Experts of a small language model: vocabulary 16384, 528 GeGLU neurons an expert.
Below are experts of layer 9 (counted from 0) of a mixture-of-experts language model. Rows are named router (the router's row for the expert), down (a neuron's output weights, with its number) and show model dimensions 0-223. Each number is 500 + 25 x the weight over its row's rms, rounded and kept within 0 to 999. Numbers have three digits each.
Before each expert's rows: a language model's description of what the expert responds to. This comes from a sample of Wikipedia text that the model never trained on.

# expert 13
What it handles: Lowercase word beginnings. Opening pieces of split lowercase words, often Latin prefixes, such as dis, re, un, inter, comp (defend-ants, rel-iability).
router:480492527490484519501467450523554498470532480489469493557550504452446489524516469435448508529520472495489521493459513506499505496515509530495508497501526441493459507455475549449514519464496498458454514455489524540507469507480471512516511540501548496487499498511485482499487457496500528512505509477500502479505510526518510504508527500467456534520507495499491499525491499561508518540516479495462481488490483521505481515509469511488503532500520521511495479504505537490468534472456508494490517525495450445448520519530494513458503474497494499511500496552519496496489498512494518538470491543559509513519476505480508522475508512501508462488534529488521521469488491454495513474459
down0:496474515542500501515455499528505480542523490517528480546486525522489515512481512442557506510486490514502475500526494534521517468487483515499505496497504490497504485451512510517530477472475496505511490500486522527501513562463519492507497549495523476506520500531520494455489505468483482506450547533505527450463500527513522462458468508438500526483436499517503471509554473473514495508485513493552521513522478488537477521450516507528533512510515511495514486493481473519473501474536497476467476514525464469496535526526521519512525512536539522508508536525514484535491503496487501447493543499493499512544461494494493439482490460446503498502533535509478528537487514524488488497544
down1:453494499482490484492512476524520501500511457479522496557543495461488453513490521502495478485496493545526542490482511477495534504496509519562492511478490503499526501467472494509514506468475521546498526531492551477503522537486463537491519518559525483510488478512491444496497497516498503449475523485491477507495479552466493529519477460473507536546474477457507480466485524517510549462493497490507521484532493467493488511429494509498459482513473514460529501536504467510505507501529479510474504482515485464535473506512494522540485527479492483534468495484487505526478515537519503494473474501507517498519465533548459434466479470496552510480539477514464478493501464478497497502509
down2:488449535524516483530488488516525492511458489468490501501486510525517470488478530483547526511465507502492449495527494462514545496483502481485494475492514475500457493481464458492517490502508506491518521507482537502499481515466467519457559478514541469499505487513485477503477483506493494507491481482481522507532491468537467475547501453515486499460571466514478493511502500475552472478509501508509490502499485479469510536496518491525509568487527495443476512541513493496491517532484476486521503471510526492513485477496487492467527506513516485499480509531470456536505470507438470460490501528495482541517456471459544484496507465532470499462550527488548503507464536480480498463548
down3:571481484509522464522577527515499489513519479485497551491504547520475475516491487540541498495533526465499522475531523503516515520531539476521496495459483509528503548489565508482485472496501478473517525417496497477461512507484536502508513483537506470451554502505512457528486519489494477473488506492507469498498536529522468547471496492462521553530507472509521476479491505472508460498489494458502467513520466521502515507503511514488480510490495450511517514506490507512468515474455493467498513503535517486490524500469529526492522525471511517493490491512530480466507508495498537544500543506448513506484504490521489460500510520502515533492539521477486517510531469438482526512487
down4:500459462530503465487493535517452508473510482524497519514476471507514519542467511513528536486493463538519502534478498464531495494532484511507517533534488531500505510478523493511519473512515484474480468501509514470458476531560525502486495517551499473555494491469500496525487504516511491496505479537482460522504486511508488517444527541499512506491526493513490478500436500475457549477499471510478534505493517513514538460530473529501536476498511535512485493485517500523479514477492483478495518469493486467496537518514478481528522518525510494522486512498512551498537465432505499516480450456511527499514496522470500478463500551485519505532524519498458532547468448448519470538530
down5:471495484501490476540530484508465532501488467495458500448508498523500509541481490479479499502517490478512484547472539457491551560459498510538517472517546480525523485492498489512486517520504541524494500479478483491505501463480491484491493475482513510512501534508493528514490451528471497505476552496503549469528466469476528543505467545484493488476490528501525485540501481474493515512498495448532506522488545517481528485521519462510542492474513546543488484495499482502483506508523571497545478480504507515517523498486497464512517445447505526522498529510514460494523509517458537489516492490497475485465480569522459572502483516531504495521492509523504509506502484466505472535500
down6:520498510462519500502518521503527534518468513497506518506536531497504475498496497510453499497477517522519479472466505505528503527527510487514490513441487522526508477527514471514482529450481427501504504460458534512520445497536527528510511461537512495494460522538461479509510538483508476516478507497565502549495512506513439527526485476504501490509532477474449478495474525443520517484505463501445437492462467514472503491496506506506495515519541539440491483521492505516539477510530520557508514495503485555500475502524521517485485480463475542490483542521507511530495507461458511482504478500483488479509488500508480524489501501497522498484506504469552508533493463491521530497524
down7:472511522520510491493517516508497523439484452476499451525491537465516482522478506514449490516506514497522461516467503493499479486483485503507467552523510499521522502495520505522486508512551514480541490507459513473538473494508505508541546504528527456490454495522515524442488499511519501497499472534507504532518473495504482510522509497498512484513508495489492496485562485507481467462440476513488455555530496483507457508511509555498524463484480506503505505517559512502505485516477545456500551530506504508435516556518488546515538458516528489488478509527503540513462502488556496455493465508470482533506540492485510533492495489546491474510456509515484505490484501530482506503500
down8:516546469465540508482566494511509472463529474534465515510509504502462488466481522429459479489484522471523485542482500504492512521458503486507534492458500529507476455527522469455525487489486539518523491516536516543507494496497509521515506486528539484536477499453504510504512490544493491484501509471553475455474518526552482498501500479491512465466456500478526499472507499497498540476472490522511496484460531527509524508520424489462480516497503551500503483482476509499500512475505524454480526491521490510465465519513532497509462507508535520503499488498551511482468496528495488478549481505506496516527465453503507450487465473508504519478513518490487460478541523533523499513498
down9:517472509451496455451513524509543473484497520548476502502475458484507571524471512473502527468490498467457536486484490483498522461503504557488488522494499453505520506450499488452493505479475499496483508490505531482481542487478452505499517492539516503554527511505533494486530519477518483525459511496503493468475466521485534494502489498493473480496451502513496499522529493524517449496524479493436482490538466485560494503489471487485493453493471497469503503498480482523514511484528533499504510475508524502523487513540519519468481491454508510471524542486513487493567485498466517505468558496535512547476457503492514533491532505505478513502504516455487497492509471504474472473455
down10:462509497525504550529469522523457464498497489509481500542525499459504559501494536488465481531515470491498525511505474484454467476492539505481491492505480535503538502473547499469521475485475467512459464524492496450479464505482524497497492505483552493520486485444487497505520518494513527514549479463494512522506519484511540507514486523524466517479479528527494530465472481534523480436479513477473499527516522486523528498511530504506514496508539499498530479497447485532516489457453510520498520440507483536474507526494471468492469528473514498469508527519479525495506508440483483492500522465496505498515470532484469508431512477497492530491466507510478518500516535520476473553462
down11:497489467503553479470479516506511472467504539508477481528549530492462421478478479452515492446464511474488499520493475497523473492501480551485503515524509491486498514484476458501522529542470488510439558494499513548513503510546498491511513502493520511471503512485467486478486474502505513498469525513509465509557477512495491453535496517506500523476493496518497513507533484532477516490511484490499457446515450496494512498492520517490528475499489466465467515465473551508492500484481516468462505488493479472490544486491534476499503515485484525540575487507503550468443490465490506486497447517509504480503527522540490521512501537531492525516521526476506526473481519541496483496518
down12:511542498488505507512528512455497496442509526552476516522483481496509535508481481470488498536464461479435511464534502500491521474456498480450499506485485516538451498536537511497512512500540515476489497535474485510470456473517536495529493478514512518496470474519536495556495487512476493516522451511506487490493458476510485540523496542501507491485522497488487476507523425561541518505520513514508475485488465513477527491483491490524487497480462495478539513486495513537543501476519492488475528493466548461494513492468459565518498484515501527547475495524496479509466465493486482472503519460519522464463513490513526474473511511505494502479549496480477475506518500449500517529495
down13:494508500496506493500471523484471480488480480528501491436499521529506503501464479476518476488495515514462499486510493486500527484495464518484478489475508480498522488517526510476494569510550520458496502519505477509475545525479507504531533491485448487530550484509478523477472453461515518439516535488521487543548513510540545560519494511498513531493455487561510472484496491485465497502529567466498528441495504487506544468520459509533523455493503502478478501486523522514507477513484480475491502497472488469520508503497491475540496519457492475500517486477491485492489418523494526491523492463489504504468530522510525477471478521509492542499497474496503506497502539551473481545486
down14:459494500472494484503517463487475530473521519493504488482523514437463484524498512558453481530503529445519482513491496509478492477487518511495537489537504467527538544501494521521442498497478480496498477508446465496509464517498474490471491507489509513511518505527492515526487508464509524454475535538483501535522479491527475476516518498520494480511481513502469503505532489527503483477493508488493499509465456478509482495530487479560505532500471464503448518505471490523556546459509458529476531559489517479491483491498530455485497559542521504444459469491461519495516464483516553491478500489479516531505494478488473514510526527503506483500480514490497473465501469468502481545544
down15:500482522495504462498457469508533537499497472431518502462504510468466500451465511490492498478501488500471463523539554430502500483511489452501509488511457448476515572471498501564518540500504503531529499495525520495515495523492481494507476484533460507529483470543482465504489506488483503506494497498493488464511496506477500515488552476500500533490530478523463509482493531524496481542493488427524483519497493482513456478468519474511496493506477503503549526512477488473481481490516521494498483483501489524538456523478473517523486478520474513549548473533518525520511466495497536499497494434495505510486500540501523511499538522489455498527525497463484502512453492527501537511511
down16:524498501539545502463518465472513558465537472496520499500506470498512477508480491540514466536473509496529512469481515491494525529497530531513531506510496491457481515494498516490542498512471526498483472474495474530523460527494522498505498546468537483461499521511536466501532498484458544461476529544500510505509515531480478499481496476498511564517509547493461486518482497514431457442510467503513504497491502481522538525527487465530496512512503477500493469544485498534531485539466501476538485471487526496446505460547472529509518516511484497532524504517552504433507486496457498518492531496520524501484511529469471507490523499485457504522527522481489474540475492493491484527481
down17:531492499506507536482473517523527501480514497484504530502448489509541441463471493510499535512513512481472535513495508538483473512477477505512486516514499539506484493481517526469509477545470469569519476496461508487512509513521462489525507491488459478539538492479493521456530530523517500525510502524510469552534484463485458495486502513508505501498509484501488551479514461495528488499519526512516483525481505547521469499528513513538538490492468493529461505508496527521468527540487443556478473452487501490483479490513495522493490487504502515528535484506498492526495484478489498495501489509498508480531482491492543563548484488585531505507482502570458525480493499548471532470526
down18:509506526483529462474466490453460495495487524520501493479490487546466508538513438460528492464469507539502516468502514460483497510498500474505494521511560537455476490507505479506502521522480536494504482497518486499494584502551495533482520505473513513524517495528446495523532520519506496526455525507475469479506462453523506488518543496518534483521472497489457514509473504514493506487510472510457506479487510455455521543527479454505509534483538506532516490523479518489504485472521522510467480483484524462498507502469506487503487448495457490503502508488478485498517541490482510489502439494492499519496503525480565513492472503488519512510543508536510507521476476448492493466432
down19:570512500522491539478500537501474493484586518525481486501498498483497526516485548477484451483473513499528483536494458538493523499493520509500496476470505473462481554497520508489451484507499553504543510516500504520481505550528545521515442488500477479509509511508533520512518501529486512511482519520517493502504492470491466501513493526429495535486506493536501471511486493521526475486530479546534560539539490495511540493492492488514514499529503534487505506539540466486504507504510563490523542497515471496536474522503517500494500526513514493505487523488500497528489508510445501515433502504491516537511504532474491481527443510512474506520484508467505493455563500495531476488516

# expert 12
What it handles: Foreign-script word pieces. Word pieces inside foreign words and non-Latin script bytes, such as Thai, Japanese, Hebrew, Slavic and Turkish names like Trešnjevka.
router:511518496495456491495492504491509468487514517476505470494507545473498490530493513527544486527528495515469497547526482499505486510526485502485527478484496508557525478494447499508496499463503508487435487468512492513496486451502490502505512501473469512526557534508473476498454501466497509472490530459513536498491509522535485539504510551466499482510501462504485550515497452511508524501440464506479469480452485489431525485507469465530491507525561542476490464473521563483472513462465525524537516509553524484512501528500490481534491500544477532509466473499519497470485506483485508513481513504558490491500510556546482522495475479485501474513482515502466480499508503526530500504511
down0:517480494526527509496484494506475490506460517507461488511501476523534382465500479481540516514496502497548473485512495480525492534495517514545485532520517475532489501485524451492505514504545526470522520501503498532486521533506461485543465503502497487519449503482552498518494514496518526510481497511473502469482528479496507528515479493481488525462531461506514527547486493488501478503517514449515512478469476522461490501552515462488481481487476482548479514499503531514474513525476498482524497485491520518502516494513485480496459471454496492488479499436498486501492493541472514498530505512495515478487491532479507596474523491522476522511515479526500515508444501439488460534486
down1:465505493490492517490504533525537471501542511495426485509509465523516450513529486537514481523483509492510525494496514498479542533501535501480478482534458496511529501520467528505493499510513477535535557482506502472484507457515485556502492441481494439439497487494492541533532540480517515470505537485504552519522544532516496509500539493493486499506475515506507506496519542480540476499522516513530486473518483553516524496509515539527482504471516507502494505518482510465535524508497486498476508505492518498498512554529513525499505508533498533440504493528533473523490443492479469561528515465465479517524489533482494462516504522535539484537475477488497479478499497490481526536520
down2:524488514478472501499455507509501489488498481476520485509481464527506534492466559498485519492470460470459533485498508498492478487524526460499482520513490490497525475509538512472555481526464534528523506508522518445487543524474482517474489511514521534497510542459502476496465480467506450465480493513540548510502498495484505498477481485487517495490517465455561500443488487476492502453487511499513476498512499444534528513508495460510461471500460501460513489502472490462505525536486516459515524503436522482478495496461489484520533512483500522518479478510480493504519522521466472467496486513504473457518508521497434534526511492527515465446511535499517507473502523451489546504533
down3:509519545543486528514481534502513470499536480527498484490502517523489580547499539511520511509521489539479487521512520505486477503518488485503468532520475486502467492524518488485533475492518488492505529489531485491466550429534520530526525463501509491530511483526431538442463481481526504504530454520546539477492479494499496470497492488514499443465494483454455467475473518476503530505508537472516514460484502512489505484479504503535538519477521507484510506495519489493500485464523471485496497470494500501465533531451492524525479471500511504555478509477496513514482455524550486520513515508462507496488459545495519458525484459509505471519485486475485502531528523499518464517497
down4:487468508476495508530492493516534490493496518492500491507527501519548450536490494473533485468525508499532527491517529533513488499546506492485483463510519483495495442540525487502486515516516462559525490524463521476493466507524476493534457510476447490510457541500502557512519506531506516480466506482531503467472517511531474474533485523493502488479510496549504476464507497471514502470464491484456485525506555511527512497515502535532506502515532464524502515471485511529502532460474467500497521499499469517510493521477489537482494494487546492559464471536535462491494479507522498498483537501487469475496467498483492469519491475482535471504544527582516567532480466509484506499525
down5:511517506542480531510501481526520515502503507535510503521529543495498460530459533543486537515463490478502503491479519561440512487515528482568503507492544488511513461511581527466501507540483490486546481517457514473522507478519520474450481513515491535496535494522476516493488485474512475482477481478491510487484516532513494499486489528517492524492510476457494502506484497506507522467489490516577495490498507466475514514533505481528490518474494480504529484528568497507494514472522549539490494519502480498508496475471478538531492496533528510502536503514519519530485476527505447490466509543517498513523485501487472531498490503488459476431547498510498493519493523529516562478482
down6:478482515510512480512513514500494521497512484473525479486489506484464472506475517466487489533523508501531440535474551468544546483460508510492536486511550500511526512522480488466513501507497546488538472506496491466504491535539521508504474505481502511520522519503466469481497520535522523492498494541476492490480504497475494514478499460522528517506482532531512550521466522516509493463488504517462553503508509541463490480498515522524491471457504474570510494483517484515569524534511507511463515509446517468468512456514505524499495532482505550543499513483480561461546487501496525497480498489513514486531504477513528503539462555475478501493507528492432507490511522553472522514494
down7:486462471496476487552428492536463504488461515454466515475496531536489510465527484515519497502509501525528491487522497486493450497495526511498518493505459479486482487525545549523476486529513548462476474512580496505530466477505562452507503466489495499499494471521473538507482518512493461436457481511509513504510494482545484494529463516527533513510502523500505494490503493538528476455470489481521475526477507529500501514525525470503474527498541470518513544520490465483504529476503534508536476514487502519465499499494470546505513522492504508559535546494496507546504495520496517512528470455518498509495493499530513478499460490525518502535494540503498519536516496484466493517481
down8:523513524522504502517476493519499469545485498497497534485475461483468489488445458465514533512504530500540553544453493472552515495504451498484442505471532491487509481487505492484471548517509523510480501500498492539568529531466507468530480510502493516477504523501479507507541443482495501490494484523510515479506505536505471504475513499465519516522487473505481543483498503496535481437488503491494506534508519505478468528516506449477527529522511516500525551470503485525474490492531507511478471557510468498488518459479547507483519490489501503514492519517491495502505569529499473505526471527508481496497460493483521539485501485545550517452494540502460503521479506537533511460472
down9:451518484518505502516489489492504489494512454495487486485548528468478472490523550506519514520515512540441502499503508511525491489489464520466535498503490494496511499506477510480538520503459585510490510497510471553447524521450511447480505510472501492470498511532514449533448511519454490471523502482451500525495504441478511505492510490510518474469497480512510466509503550503506498520498505503487518486505501531510504515531478498534498514503456506510506472463464504501567468513522511472489521551490489515491502518496552532504485503467501505531543506529511500482471544571521492471511512501495467488509503480478486475458504453508528476499489484463512551515477510558472487519498
down10:494503492539518466513480481548505512497528490482495475491486475496531491523534531479490510518488489485494447543437460468490539531525506512519471515491481483499484499524482511506515492510452431512448484492515512507501498516547515484496489496495480489506495502495520516453546491481502490552485476496524517531527480484502499497499468510496520496536446484527493494503455513484482489435460477541483553453485474469521424520544510489502483470548510521484476526462508453495448484508445529464514511520502462470478479468522499491475480495555487472504470482515493476514492521473531503464513482471486475494517517526514483521509520500512485501491503481472468501526527493490487453542494
down11:448479521500486508489548431526528478471444509531527510499483510445521508474475481509513450508483492525486543546523481484504502491497518488496461484480510475481481506493542525492497498540490430487442538539548514520479492539502502447503485510501481531503514499579503506546487493483487505534519500505499526491493547542482511523500526513543502496490531530552448548505506537512518536466444478505474507526499493494444502513509502477483498485467511517493525523459562505497480489503493474490472512484503494460518505495480478469521559514508498523516509485529488490510514497492506518527505496522521495507493492511484502509492480518497538513550535525500520482512484492521483506463512
down12:513500512491485496541546501470489516490465507492522498508480504537506454526549530495556513466507533505494491512493475479455505495517520515535509521523535436535482472496545510495497498493503490513472489495520494481504483491483531462495505474471503494542519451521488490483453450484484465510511510453543517521521507540478457529450524536487490502496536487527553498437472497477503479491482539502482495504552507517494477530471531475523495474553470474508541485486495506476489499502500527472496511511492500518466504474486473494449469469476523502462494509525506492470446434538453505538489506497476500488472499474530446486503507494499471512497540503496525487487462528508528505473499
down13:499482514492483473464516514529479471504520520477442489548503525509500479500488477500536508546461511523517507494542523525515559495490484493511479489422503517513534483556460586531503508493517516539492532449519522506505509527543498528518544497496468516507521494494526497499528501497513543519514504525473516485498456503467486527490504531488522499479469503492498470494526499532565477481541527504503511501504492495439506484528459533504495478516505481495472472475460503480494536528512466484509507513483521487506457511506515494485509491474543506525479493514513463493502447494503485512470500553456502463511461518491494482521489511530500569483481497534494526488502491500536481490560
down14:461492491481524530527520474516517497495459481456499504488501484474532438487549472531495482506495500507490477515515452488506509488488516501511523475507507526488469501525525519498477494485538492513532450478511484441486541543571503485479501497467480523484541550507486537531499511497541527492493508495496453536475525528492505496509462530524494481490533512494493528479483506529516500472486522482507487515485528544476485497502480533514472479517497490515466494492509520517525542508484541525456490464500491512475507528506517527475502485521485486503545513529509467483521542506492552493494478554510511551460479475439526472506495515444520465496538490472501513489506511484557539474435
down15:534486465524495552527538544489499490467511487559495490502515500505521512524488474495453474492515426465516488489504546502490503508505498481496509535497529498463532497473525491510502491482465480484460506512524525543534460502542496463458476532492483542505517541500509496459468485504505507538472516490486478475481468529482514480449523517508514444540502553480490507505509484531449509475488490470523513498517475512505521488469513504520511523501505494478492490515536511508497505512467487508527538512476497465493514532495434546488491450501524485488517543458501497517514497493465544516515457477478484452453469510523488574475508461497499491518527490512536473521483500498543500498515
down16:472476459512479488498470485499471477498516508476513471501481488521503484450506481495509513524565518430486495490481512491512507466568511521518517518495505504483491520457530518478510504475464510516524486463518532499511477478530513463524525497448516495474458468537532476532496503516468502458479529478467553491546500515523505503473500465491496493507524531534533550506504536528521472500497496527510474491507460522485501498501466450502496516505496480469478511520499465490498505516446518510514474504503478466495538533518459458497531495471489474540537510504516430525504457491508492496486480488457470487471473494524478534485513486470543496489480541533528491500508452562483510528513
down17:445480501509471513525486502450520480534448476520517456514461481486565519531505499495515497505498480535508523553493537485508459491491554507487492532515551528538519511466503468517520509486513482479470510535488476478458527511491484531464470479495478531523519482486471500498449506502544495520509509496469536482501540519487529516537517491481450497473487508527494480504498476500541473484484473530474455504446488478494519480492479504516489482538518549478517499512484523485494441520473505516490483474471489502468499489505524542503495498501476554517496500525531530457512538512506476483503560528454539500462481500529521503471463464540507506494488503508484483458472499475534506500504
down18:508448471551446443480548483511496486553494485463477473501497514495507448468510481473460497485516544501542501443505519488520478464492490524557505508509514542508441504514523493489520526511516495474500486484493460528506446479476515508512495470484464492537517506479490427548523548501510512504493490506463498516538475481472483481465478485506487441464513479543500497462503528516486544467518469488526506493522484512497489507572479451511493529461519499496512509505483473493465541536525491508521485494515560504474483536520512479522481498501505494538522514552493480513476524520524524513500513501491514502485520491509487495512493507503523514513478485464473486520504525517488475516497
down19:498481506461512496524507504516501480492449497497503525483509448553476535526500486515512518504454509527496523456519538513505495522521504523473495482481514467474515442480509466509512518476503499505481522583499509483482577536525513536439526527484484541555508489500520516448489508460476494477523493507490510503508518487491511455523530482522526519459474524509512484492540486460568439512472497507501525525528509477513500450502477491519537501513496502493514531513520499491524469498514517517515472520516494506500486521486534497469531461501507485476494508498482488414475471545455483521492476502488507500512507487482532480498475522510484467517502482499481482525507507468494524434505

# expert 11
What it handles: Proper name openings. Capital letters and first syllables of foreign place and personal names, such as Santa, Hong, Aar(hus), Hok(kaido).
router:475528526471486527483531494476524533481499470476498504527485499497506515501515535496480462482522519549494501548481524562519532511509473467489509489445536495524484494494476513503517542456533492481475493490541512461496495511509508491487492499499504520500515496536512557500471448481495466479506477511533480442523472522436488481449485470501499531511535488477457514529468502513497473518489484528504491475498491500483520501480504448526492512522585530491499488507501519477474485482504465489498517496489501458463469512512464514486505523535454557478480469476481517475509449478487496511531490514511485517490472509526479522476512495501498518454518462462474448483480491553477522476541
down0:500563533495472495526538480454491519488477502503519496525533479527539516466471509470507524504503486489515513498520509498535504536525505506517502475495520482491502468499535500483513506514484488509511507506533508467501527563494506482469463479493455495489555507466512527518489491484521520452519478482508493487528518514471511500502512473462504459520517487508563534505529508555503522480496457435494508517549509544475499512509483513519471531486455458509491488527523481513493503509484491501521502547536516482532527476496530464537510480550476499512439511495471472495443523582528496472519467513493520475508466520489524534498457528527522528514518508521499498473540492533523477503528
down1:477499486505472471534508530483466479541512460511500482516467480508507496519541498532461493486508481471543472510535533478482535489521492480509489500491468503481534518496512492489507477491509484550524483475522467474455505478512513540475473501474483484493501546510433499486520546507492485484527523531457469501537499518476477485470478443497469520518493496547502480471463506487510511493552512507516549471502486484477470546542484508524489510484494537535489479499436495542503520503480487494510516497471502516507492488516490495542469516497492501529467521577495490473520476521480487475476462472487469490495469490528506447500463476520531453491492504580513521480504526487472490483541
down2:526479480503526479501535543550487485447500493534520549489502473509491496505507504523506506519474509464467492495503470521499503497455453475452530499491488493508515520522517481479460480532479476476506479486532510489520511541512496478486492471507505494528514432501437528495477543528477555479521466498509524515513502479495488517532543472510532514522484539541481479466536532474489554519514525464521514509476503480487526496490492486497534546484524477459490464532492464521503497526496477544476472512506516536501483482501527523477505484506457514516529537513488513495480486507492494534512506496476487540559551473508490577540490469512498532524531489469515514516535510515515522469538
down3:503521469529528560523484489537495517503507510434466520497498503493476457529523508514492513492502457482465518490496524520474515491524471493502498462537471536465482481503500528518503503528462530550515544470539512494494474502490512530524512472518525485485489488485497478481495513501501510503554508465543501529484517498517497511489499511464525505470448491487504514482489513517489497460549492528476498529522489467492501482521464506535496486474470494505454489536531512526484534473474459506508502470487486476506442531486545537516488522500520462470507532519519529571505481549435525487494519491511535498488457492516571509507468520465484498480499543501438497511485533488519497483514
down4:474493499451511503502526518526497509532524512538474461517478509474492458509518490476518468477465467501490475465504464500556535484541493537505484507478486504502513555484450497468513486512461539519566505556477531519502476515458529498511518501450547471487465505477508462512509507481509527500538462507511537490490487492504547503548504459528484554495499529513486495470513508519520500530532493501492508538480475514469509511471493522485491465509466490501538499515496516503524499492519489488469465493489493497500472555525492540459497513501460463530532526493464543526506521513477488532520514522485502520483501474484538481553461447509506500449504536484478471459513478493507516498477
down5:494492518492483522523449520507500509498491512496523554510542526520500477522510486516494490455487453488484504518521518520500493488509443531535519504491527510480519509527478511516539490440508489512499537505503518452520511502511469516488513519502505513505535511462454476481457510541508521487469493524506507450491452498480547471465470490525458495498488467534469490504483552498501509502491495468442483528553487512509507520467478483472505485527430505497504486485517502516516490505567508483479519500530501516498449500513508504459426479531484510492490513492531459501503525524491499509492530489524488478524508542472435471500517482439483474509515463468490554463504479526519495467500
down6:532494475475534420483473482518499492519515498496501515495470488496448550492488533505503510518514496526478493525510490529466478524529526481515525482519457520476476544502459479530524514492511533440521517501501502526500471517476517502507502526485541549523511479509488533507487501520490496523486501512521529524512540509507470499543530527510520547481461491486481481520473511472512518524518485525486461504464526463487535503503536488519554479511534456511494534513500488500485493527481522496454485514562469532520491490476520456511464520528501535479488469453488477499468494491522500527493475531500515460478475548468539488512449498503507487491539537505509528454490512490513484423513
down7:476495504470513513470504504525481496509527534480514521488506535491549459483495542553471532552488573500477497502517534471511514494498509485516504474514499500487510540447528482466502474472516509508486531502453466466501463536497489522514536488472507462526520535520475521490489514448488486517511494498482483490477482543483483507527518466482495491506543506464495518514538508480477489469470464448493507503475489533499497483494447505476436499496519484488525497524513487506481522489540504535525494485539462481510498531484455475491509499444524451493477518574540473541478456492472539470490489503483457502477470537501531529509466512494524503474510465462487528501499510491510515498505
down8:454513500502477480528496525527496514464509515501520511529504506512507458503522463502462530533471475511484468499458523502488520506515495489513490542496468459534499473498510502482474517495497515510478490497475498523518486506522513512499519498453474539471446546503509531534495444512452485512521509544496458480509473535493497497496504492506497506468536499494497475495497471491526506502489510566487499511526470516491505498504514495489528558463477504500490513481527506483502476499532436561538499492470498553494490469574493499511513512548480569529468496449497459578504474514508524482453459483516500483513511492509506531497472533513476445541485506535488522526505518510515477481502
down9:503502532518551512457513492501494499503510506521500521467488494490491461497490458506503480474493494506526510496481498475471517475517539511516508507474478480527548495475454540504511500527537503487504523497523492485491531505505531497491471507531508500525529501455511550526516508510503487479501460492505482415528495489524493562528513466509474462468562507484495513503481517474494508498538476470495495485521497492497495509536495526518479434492505504500545508467478495474459501491518465529491484471518520473496452483519491514521528539459500471499478501500470547522522486521582545449511472531514437527494482559537504493497506477496502550470482501511470502532477529532468505492536
down10:509476459492530493557515512511507542513491502505562520533520506461457486519557490486490490486482502445468506491502459543490499496511512498558494532526496478488512496471529502504487484489462509496479488478496531502505508515502528518487500511496477554491533486509494536515483458493502542538515485496477476483502493519541501508494509522469514500479530484473505494449532510515473531501536463506483518507508523523501510486446525558470545505534468478423449485474505456520489577509516486469481513551485498504461504505488538493514502474515513518497519547505505458479542486480472491486533484481474491441508499468538494507492507522514487519499486544520465502512514467505528507494535
down11:493461485482501490568508451488499505522459520491483476491515543522532523484500538501480495517506504504466537489543489529412542523497491495463458505518490488508488496503460487499451433539525480510490502497538493508531488457525494462494497479496479497539522452487452537483531499455532498504464509474496523505478488518504546500475494499530543509495469488454510495543503487479493540516524521471499505489516497496462523490515519503484489534473503524472505482443482515498480469440462516520503510463530474453509484500468474484468480504495524483521501505497492502491515524509496511456471542468481482491526543513484471528487484480500478504460524530521504495463501494519511530525547
down12:486489514499500460505480513504470537504469545474509537514513494506545517520548449546478487493508504503517556504478443532480511489463470518556477517471471466511510484487506473506488506549468529538499501488499529484513489553489526474548517494509512483465494503524475491548491430497521532505462528506495452478453528526480531533450511487559512494488437498492497489483538490533509520516495509504546516476490492483479498534527508490504473493553518500499525530530488482485500449481485493502456466523503458525531534496502491475546486499512484521517486486487489517507458481500465462488499500513499460523481525482481506498504489498529524457538516508501488494536506472499474497519475
down13:483488517459467497476468465506507488479494501504490500477502486506483433480514507519510526519456510496538508475544494528513526490466497470490480463522510515464473508537498481501516520515513510523559522505502536523507497494528496478495476468518521461500520491492514518501499487530529508476516525468458558487503499501500501454489507539513533514477508548488505499466481503539505498490504458504527521495501528491500549514496444478525512474472501473526502529534519484464476525507548487543516507505464531529528509499477505510468470514482500445478473484505443506517495504472494523500532504501524507506492516480513516651515499534512483526494473513493479502481509496526485512532546
down14:511431525491521492459525500500505474501530506522492528486529479500528484543510482448508482516488492508501460507506516494481489511524521497474474498482479492514506543526499532533490556466492462547495502459468488496550496489479519466485533488507517459508522461500505558508474524537485490514537501461467518494456495496476540497499543469497513505480446577483484468520541478554516506525480480485518473473498456504536501468491523490493518483469460501501505528470518515523465508495519504448489487532530482502492465485513476523494490515519494484508538511491505495514507473468498513492525525485549503512506521470470471546519492470485499499493470492484469459479493457494552465446489
down15:526553518476504508497545468501533487516515469441441505499499498462519540489479486476520463493468524489513479479507494478495465478513510474566509524470562511480462524509494510499480492444491510451485469494504545556473497533500491520473532514486477533497509505464525556531465494507484463509498508471484482484506526543497497513510532477497459496495465513471527541499486451524492477531484520517511465480474489471506513490486511542503509488493549488528516488480518505519507511461537509500488527522530508503484481510493472506468536477485482491533443511516463511496507479487501460526490520485566502483466503481533516561547484531500477492514490485494513474478511519491456513500476
down16:489548504505480491505513473487475467536546502455520473479458535508528467496525467535505476489504461503495486484549496533520471514477463500453520492497514524498495487508444469486506512471520502519506476508546479489532503480509482524504568521540476442437500535486474496484470514453500464499511505503535485467509517488485499532498528506502476459507499506461507505514467502482467523520510535510450503485519496516503511483499524496520531522524544468530480522499502536485492455488516499561499534498538471500506503505497489498546435523487523480488463492474468499517561488448507485486493512506496497528489517496507506483500524464480500473478479460519499535532556514524503543472489
down17:493502513486495494508473518515525464523492525540488495443469494535515481500473542523461525485495475499499524539514485494507491462489482515523508493493494486517507467482458509524490568530496484533540469530478497485531525517540515479493499496513532518526502479469496544502507499518488493521519501533451482541485541426531530497522509533512534453517524487497479475529523515504500499521479480487527540492536475508504526502520466497464486535533523486519542489477536499514569510534493520515492482526474507472476492448516545509507512511516538500457484457532494518500506516517511479494500495530530550529475554462512487573493469489494534521509557510499517516519507519514462500499514
down18:504468508476504492530519480525503481502473525487521475499501474501517444484505535538440475562517503489393505490466483496496472500518475514483534467491506517503469468445486471478500495556499499558514457483494549534487506503505505515532535498497473501529500540512529524528505547509518480468495493541493508467465492520491479487510495490495483508484473509500498518446510521477488506517451511522510466493510508490464497473550490510523480522513530518511492484504498427481480501491489496500483498506501524489486494499502549556487493521487485496484478534525506535509516568488514527531500489495503491477476491525503505444480470482432510484482505520516509473473494491501511467481450
down19:500471458495512510520488500481496479487529506536473490505545543544498450502510481504506516509534479497511473479505470505508525550501483528494473480492516500492523519521487506469507506501535526449488509490491555522470504545459516460486513521482499502471527506498473502482487485486542502521514577523462497473477521487525491488448527483463519497530539538440473514529558484491498445480477499505506483490565545483530523487454520509494513530534461506494509526499486487523529472515510491490509507526450490476530475522508523505553509512529512532500501510477501512476489488459500488443497490448510488478498504506521461536534513488535463494516473518531495470501491518462495487442509